config.toml
n_layer = 8
d_model = 320
n_experts = 24
experts_per_token = 2
d_expert = 160
d_shared_expert = 128
activation = "geglu"
moe_layers = [1, 3, 5, 7]
router_score = "softmax"
normalize_top_k = true
routed_scale = 1.5
balance_loss = 0.0138
balance_bias = false
shared_expert_gate = true
init_std_router = 0.019
lr_router = 0.000778
vocab_size = 19232
norm = "layernorm"
norm_eps = 1e-05
tie_embeddings = false
optimizer = "muon_variant"
lr = 0.00998
beta1 = 0.93
batch_tokens = 65536
seq_len = 2048
train_tokens = 499600000
steps = 7624
dataset = "wikipedia_en"
Below are experts of layer 5 (counted from 0) of a mixture-of-experts language model. Rows are named router (the router's row for the expert), down (a neuron's output weights, with its number) and show model dimensions 160-319. Each number is 128 + 32 x the weight over its row's rms, rounded and kept within 0 to 255.
Before each expert's rows: a language model's description of what the expert responds to. This comes from a sample of Wikipedia text that the model never trained on.

# expert 15
Months, weekdays, final year digits and event words like Cup, Championship, round in sports seasons, e.g. on March, World Cup.
router [144  90 146 115 126 110 167  84  79 102  88 153 183 106 153 140 116 136 124 156 183 117 153 148 174 158 119 109  76 131  90 153  83 162  89  70 145 100 153 110  82 212 140 165 150 130 121 124 108 183  54 164  85 151 100 135 154  72 136 126 156  87 102 138 102 100 136  88 164  80 144 116 126 141 119 162 141  90 115 173 141  96 199 145  84 124 130 112 153 146 159 139 110 133 126 126 116 157  66 162 150 199 110 126 112 122 204 135 131 124  76 143 142 124 132  88 166 136 142  73 151  92 144  92 136 131 164 114 144 212 196 177  64 111  92 180  67  60 167  92 118 213 105 117 107 173 113 141 113 142 139  74 113 100  84  97 109  93 169 137]
down0 [167 115 148  94 111 130 111  93 112  86 142  92 134 216 155 176 106 162 128 141 138  98 148 123 100 203 125 191 135  94 175 117 125 145 102 115 134 119 151 119 141 244 138 128 149 130 140 170  80 108 100 108 205 140 104 126 166 125 190 156 160 135 137 123 145 107 127 146 150 124 168 124 100  76 137  93 132  98 139  90 113 100  62 111 128 167  95  97 168  96 147 113 155 126 120  71 166 100 115 123  98  95 171 126 129 143 144 163 150 120 110 170 183 109  99 137 171  48 141 121 138 112 101 157 138  23 125  90 175 149 174 168  97 114 137 150 158 161 127  91 118 179 111  86 140 181 107 115  65  99 116 141 163  98 113  91  82 117  84 142]
down1 [177 134 155 126 144 122  71 110 130 104 106  31 135 133 148  99 139 171 151 115 178 153 173 129 116 135 145 144  86 195  83 162 137 110 159  86 191 118  79 149 167 196 110 143 130 121 112 157 152 159 117 136 151 125  94 141 153 135  98 172 155 134 154 117 129 130  99  94 129 179 133 128 139 144  63  71  97 145 161  74 137  89 110 126 189 126 101 115 164 144 129  78 149 128 172 127 149 117 122 178 125 135  68  74 109 165 140 137 132 161 129 138 120  76  56 148 128 166 136 134  79 117 165 114 122  93 149 113 112 164 100 116 188  97 159 155 121 187 115 123  89 148 106 145 133 131 105 103  94  76 153 147 143 188  89 170  84  92 110 171]
down2 [161  78 149 204 140 169 164 149 156  74 144 165  82 136  94 144 141 160 157 102  69  74 124  94 190 127  82 124 230  47  96 134  85 150 119 148  96 102 136 128 125 148  98 114 196 141 161 143 151 194 120 149 213  99 170  97 123 119 103 139 151 141  95 103 134 119 163 101 126 128 105 185 113 115 119  87  55 147 142 133  55 138 122 156 107 117 156 170 131  68 149 101 143 133 155 166 114 145 140 129 101 103 148 122 108 136 125 127 120 142 115  94  66 111 133 117 148 162 109 176 152 105 109 200 101 142 106 159 100 112 109 172  61  77  91 167 107 135 131 160 103  53 141  81 128 142  85 134 108 117 129 126 166 174 120 119 105 132 142 179]
down3 [139 117 153 136 101 141  84 131 144 155 114 110 140 159  65 123 101 163 104 162 119 185 175 183 129 145 169 138 139 131 124 161 166 126 108 120 116 139 140 170 141 134 171  70 147 142 119 178 130 142 145 100 172  86 100 170  92 147 150 152 151 106 120 112 177  78 134 133 139 172 129 152 152 208 133 125 152 170 176 169 102 124  46 149 137 152  89 143 134 141 141 137 123 105 102 153 119  79  43  96 127 110  79 144 111 129  66   9 112 131 183 106 154 148 165  88 196  77 155 161 127 151 117 171 124  81 187 152 128  96  81 152 223 146 179 139 157 134 115 130 152 114 119 127 128 124 127 111 125 116  78  88 115 120  99 167 194 153 122  69]
down4 [137 100 145 126  87 123 121 134 134 116  98 136  82 104  86  82 125 130 121 137 142 127 123 149  97 160  77  87 170 158  71 122 151 136 167  91 164 128  96 168  84 147 102 120  79  64 125  98 116  83 148  77 126 128 102  66 113 142 157 190 126 122 166 118 164 152 123  80  72 103 110  43 141 114 130  81 102 111 101  90 143  88 115 156 155  85 163 168  97 196  97 110 112 122 173  92  93 116 145  84 141 138 143 193 109 122 148 145 107 172 148 128 131 168  95 135 143 140 140 132 117 148 147 156 172 109 113  67 115 157  99  92 131 161 189 135  94 157 158  67 176 162 100 114 130 178  99 150 108  62  99 184 144 141 124 194 120 111  86 129]
down5 [131 142 145 143 100  99 162 139 128 140  93 111 128 155 103 110  59 140  88 132 141 180  78 102 149 138 142 126 184 145 112 113 133 178 201 128 176 154  65 131  60 173 118 108 112 122 160  80 158  64 129 102 103  91 100  99 141 144 120 130 145 171 147  94 105 141  67 167 113 178 120 188 189 143 130 167 166 143 128 114 200 113  56 162 169 138 146  92 209 122 137 133  74 115 182 153 125 140  84 167 137 135 127 137  88 195 140 123 102 129 136 143 136  76  94 158 117  92 155 160  96 102 150  69  97  71  95  90 203 151 133  80 121 146 131 154 106 122 111  85  89 113 108 184 121 127 129 139 164 148 162  75 114 154 148 117  74  95 138 170]
down6 [124 119  97 127 132 143 155  92 136 152 191 144 149 162 147 105 144 111 110 173  91 137  95 123 133 103  67 167 149 187 127  88 111 124 129 185  45 105 151 148 138 162 128  58 186  72 160 173 126 149 128 116 157 135  99 128 109  90 118 160 154 130 128 148 137 115 181 114 106 116 197 151 115 145 105 139 143  92 174 212 143 132 144 176 169 110 134  81 113 154 145 163  94 146 115 104 146 145 157  80  82 148 165 146  87 175 121 172 105 119 132 114 137 173  75 159 126 130 137  99 109 140 183 124  99 155 154 161 129 183 105  99  92 185 150 126  76 103 157  80  94 103 171 162 122 143  96 108  86 113 156 174 140 127 100 125 132 129 123 117]
down7 [112  75 124 157 100 121  41 173 234 167 134 143 152 126 109 137  83 114 135 144  84  88 134 162  92 130 109 138 176 162 141 180 218 121 131 137 185 133 212  75 169 140  91 114 112 133 126 173 158  80 143 155 115 165 170  83  92 134  73 116 136 103 125  87  95 147  89  99 138 103 188 132 148  96 151 102  93 166 143 134  73 128 199 109 161 145  48 128 166 120 115  85 100  97  83 159 136 128 152 128 160 132 128 114 166 128 115 132 163 105 121 131 135 115  91 146 125 117 100  99 108 106 138 175  79  44  95 149 124 145 147 134 105 132 173  93 186 199 109 153 158  98  90 123 142 126  95 134 134 120 106 117 158 149 112 134  76 104 141 164]
down8 [ 74 150 137  57 136 199  85  92  76 141 151  83  53  70 132  83 102 183 129 172 145 203 186 147  93 127 191 108 101 117 142 139 117 123 204 138 113 114 112 130 137 146 151 105 159 171 124  62  72 133 109 100 173 156 138 151 153  90  76  93 164 124  90 145 122 124 153 119  64 150 116 177 134 116 112 121 103 142 148  73 120 184  97 171 211  79  98 174 111 153  83  66 137  94 142 110 129 103 183 140 148 105 179 187 138  57 127  52 131 160 174 203 172 155 107 176 138 144  78 150 199 127 154 162 158  79 108  95 105 122  85  91 113  99 114 138 186 125  73 131 124 119 120 130 127 169 132 195 135 101 114 177 126 172 122 156 109 120 166  91]
down9 [ 99 111 137 113 118 135 127 154 127 100 135 100 210 214 108 127 109 145 130 164 186 162 135 190 146 194 155  84 118 140 155 168 145 120 154 128 110 164 131 133 188 156  57 115 166 136 148 110 123 137 122 100 133 132 125 145  74 104 164 111  86 128  91 122 146  93 145  64 113 141 138 173 102 145 137 167  95 110 165 145 146 136 130  89 113 126 151 103 135  83  69 162 165 107 107  75 107 177 140 106  97 132  76  93 141 136 154 128 179  55 137 132 192  81 168 175 126  63 170 155 146 131 111 102 143 154 116 117 158 196 205 103 105 158 136 145 128 120  90 144  77 102 117 126  88 165  82 139 107 135 148  96 157 172 121 182  91 132  94 147]
down10 [112  96  66 149 132 149 103 118 171 151 175  88 158 125 157 123 112 135 146 136 168 155  85 145  88 153 165  92 110 150 145 111 101 154  90  97 204  96  92 133 133 117 115 107 134 164 131 170 166 141  95 184  91  86 130 120  82 158 197 180 174 124 110  79  41 124 135  99 127 161 127 124 162 104 138 150 152 164 145 124 129 145 125 149 138  98 107 123 142  97  70 134  81 135 141  64 141 139  87 103  39 135  90  98 160 106 111 111 140 171 114 140 146 121 139  88  95 104 136 180 152 130 142 153 131 158 124 146 203 114 127 163 117  92 142 140 170 148  88 179 153 102 175 123 162 104 162 105 167 187 173 116 116 110 185 180 152  96 128 131]
down11 [100 164 148 124 167 108 144 109 125 127 122 158 159  94 168 111 164 156 125 191 157  53 129 159 138 152 188 135 129 131 128 149  56 134 132 127  88  84 174  83  72 121 130 113 141 126 129 111 117 138  81 184  98 122 149 166 182  96 121  71 104  89  72 121 143 169 118 166 106  92  89 166  76 112 144 122 113 131 158 148 155 102 101 143  92 127 167  83 125  86 132 117  88 150 189 126 132 135 152  74  81  86 192 138 121 123 102 137 114 164 134 112 126 133 121 135 100 134 157 104 152  91 155 136  90 170  71 144 104 193 150 175 150 112  75 156  80  85 140 100 211 175 115 188 146 110 157  65 171  91 133 150 121 142 113 132  95 172 208 152]
down12 [107 122 128  79 100 171 113 164 112  71 184 187 144 137 123  89 129 120 111 172 160 168 118 107 130 128 132 175 124 114 152 136  89 103 104  71 105 156 151 143 106 125 137 129 136  89 117 105  83  84  88 120 177  30 147 108  95 155 132 171 155 147  76 168 174 176 112 129 127 146 127 151 165 144 143 111  81  36 162 129  85 138  87 172 128 194 106 109 139 160 136 138  80 158 130 124 180  93 139  86 131  94 205 138  96 146  58 145 106 157 160 157 100  94 181 138 149 124  81 107 163 137 128 104 185  94 120 147 109 148 174 131  81 177 132 138 135 159 173 137 103  88 157 137 100 151 156 116 126 144 118  93 191 114 158 140 130 172 195 123]
down13 [108 142 164 109 145 147  95 116  81 142 159  95 152 135  95 114  98 172 117 121 151 130  97 135  99  88 185 118 141 105 185 128  14 122 159 134 131 140 151  84 159 128 152 104  70 144  83 144 126 176 114 122 185 165 152 120 141  57 135 165 132 142 178 138 140 123 152 148 124 141 120  94 123 142 123 165  83 150 121  80 126 142 139 139 178 136 114 139  88  81  94 149 146 140 108 159 108 107 120 141 115 134 150 162 106  85 126 118 125 128  97 121 192  64 204 179 100 138 102  88 104 120 152 137  97  97  73 153 129  46  78 122 141 181 151 123 128 141 173 124 157 119 123 124  87 148 143  73 126 115 174 119 123 115 116 144 119  70 151 156]
down14 [149 125 126 122 135 194 108 101 137 121 129 145 128  73  73 134 154  68 142 136  98 147 121 157 172 131 114 133  93 162  92  92 179 147 154 179 124 138 147 154 115 108 128 161 162 143 119 180  78 100 160 178 154 121 178 123 107  84  75 226 101 114 142  95  82 125 172 111 136 154 106  83 112  92 128 143 114  76 135  58 135 206 102 147 110 110 148  98 183 148  99 189 150 146 149 149 141 184 130  18 130 154 153 112 109  98 136 135  39 178 168 113 148 127 162  78  48 111  80 130 165  99 167 124 102  93 146 167 163 134 141 136  69 168 173 125 193 121 143 153 123 126 106 114 110 101 108 128 112 101 106  96 161  77  76 120 156 100 172 124]
down15 [ 93  79  78 162 175 108 100 141 133 176 118  84 127 140 107 173 150 151 104 150 120  78 111 113 155 140 133 124 121 102 152 159 157  28 172 106 156 104 110 116 154 162 168  79 174 144 150 113 155 132  93 143  77 164 112 133 173 120  94  77 159  99 143  83 111 142  98 150 109  73 156  49 130 153 107 141 170 129 139  62 129  93 108 105 107 198 141  92  68 147  99 135 136 154 101 111 117 155  98 133 120 126 121 144 164 142 109  82 147 146 109  87 111 177 111 170  82 131 174 142 136 184 137 117 113 131 149 116  98 131 105 114 110 100 139 106 135 178 182 155 181 169 149 135  92 118  91 157 107 172 155 109 188 178 131 145 120 100  73 124]
down16 [ 99 174 146 140 116 214 121 121 158  97 149 205 108  67 149 120 179 107  68 141 117 152 157  63 153 157 174 127 136 116 120 132 141 157 131 142 134 106 153  85 125  93 138 150  92 101  96 171  82 181 141 132  69 159 163 112 126 126 115 139 173 119 139 126 188 111 149 169 113  74 171 126 107 141 143 119 101  75 114 143 101 117 118 120 156 192 111 120 111 169 127 108 194  92 100 188 177 122 164 133  79 115 113 133 129 100 159  90 185  98  95  23  93 138 121 137 119  47 135 149 103  92 107 163 170 124 116 137  87 111  95 104 114 106 127 142 106 133 137 120 125 100 114 136 110  84 186 110 111  97 158 166 129 122 131 134 133 163 123 177]
down17 [133 147 150 177 123  84 102 133 164 153 179 129 105 156 129 150 155 106 153 150 139 153 117 129  86 106 126 146 151 144 110 153 123 109  68  90  97 178 103 117 152 100 142 129 129 172 139 131 102 160 152 129 160 144 145  74  95 137 127 108 150 132 161  99  50 142 103 166 179 111  98  90 102 153 134 106 129 154 109 149  81 102 110 111  88 121 163 162 142 150 157 137 153 131 121 193  88 115 102 116 138  75 105 137 108  75 117 125 118 110 117 210 122 179  82 137 148  81 112 140  90  80 102 130 116 167 110 113 124 113 141 130 182 125 152  85  83 131 203 160 145 107 107  77 166  80 133 119 156 110 146 140  31 119 122 138 157 158 154 106]
down18 [126 104 122 177 116 115 121 152 139  78 115 161  69 137 119 101 174 104  86 145 108  97  68 203 156 146 116  80 132  95 126 152 152 133 100 108 121  99 109  88 109 149 110 203 101 115 138 106 152 132 120  95 174  86 127 157 132 124 119 159 122 152 128 146  91 115 146 152 150 201  80 126 123 134 138 109 126 114 144 124  88 103 103  92  94 129 116 154 106  84 178 185 201  99 166 169 127 164 110 124 158 138 161 162  45 167 101 101 147 146 170 156 162 140 107 135 110 104 158 153 150 127  73 110 134 147 137 118 202 105  89 116 106 124 106 131 160 104  72 132  94  58 109 143 125 124  98  37 174  82 173 140 129  86 119 107 128 120 150 115]
down19 [155 115 149 142 154 172 172 113  87 121  96 125  65 129 159 139 123 169 199 162 154 108 126 125 119 171 166 119 107 153 100 115 115 105 143 156 175 111 150 117 135 110 115  84 100 161 101  90 173 137 154 102 163 128 149 119 148 127 146 124 155 132 101 134 127 125 143 125 125 161 104 134 139  84 117 131  92  94 133 114 100 110 109  32 112 123 139 113 117  76 126 159 137 140 133 100  75 162 164 225 197  98 155 148 154  92 213 148 135 129  76 101  95  97 116 135 103 103  91 200 127 125 122 143 106 138 189 132 109 160 180 195  91  97 169 137  80  62 128 106 113 195 162 193 101 105 116 115 109 155  89 108 196  75 138 142 149 111 162 163]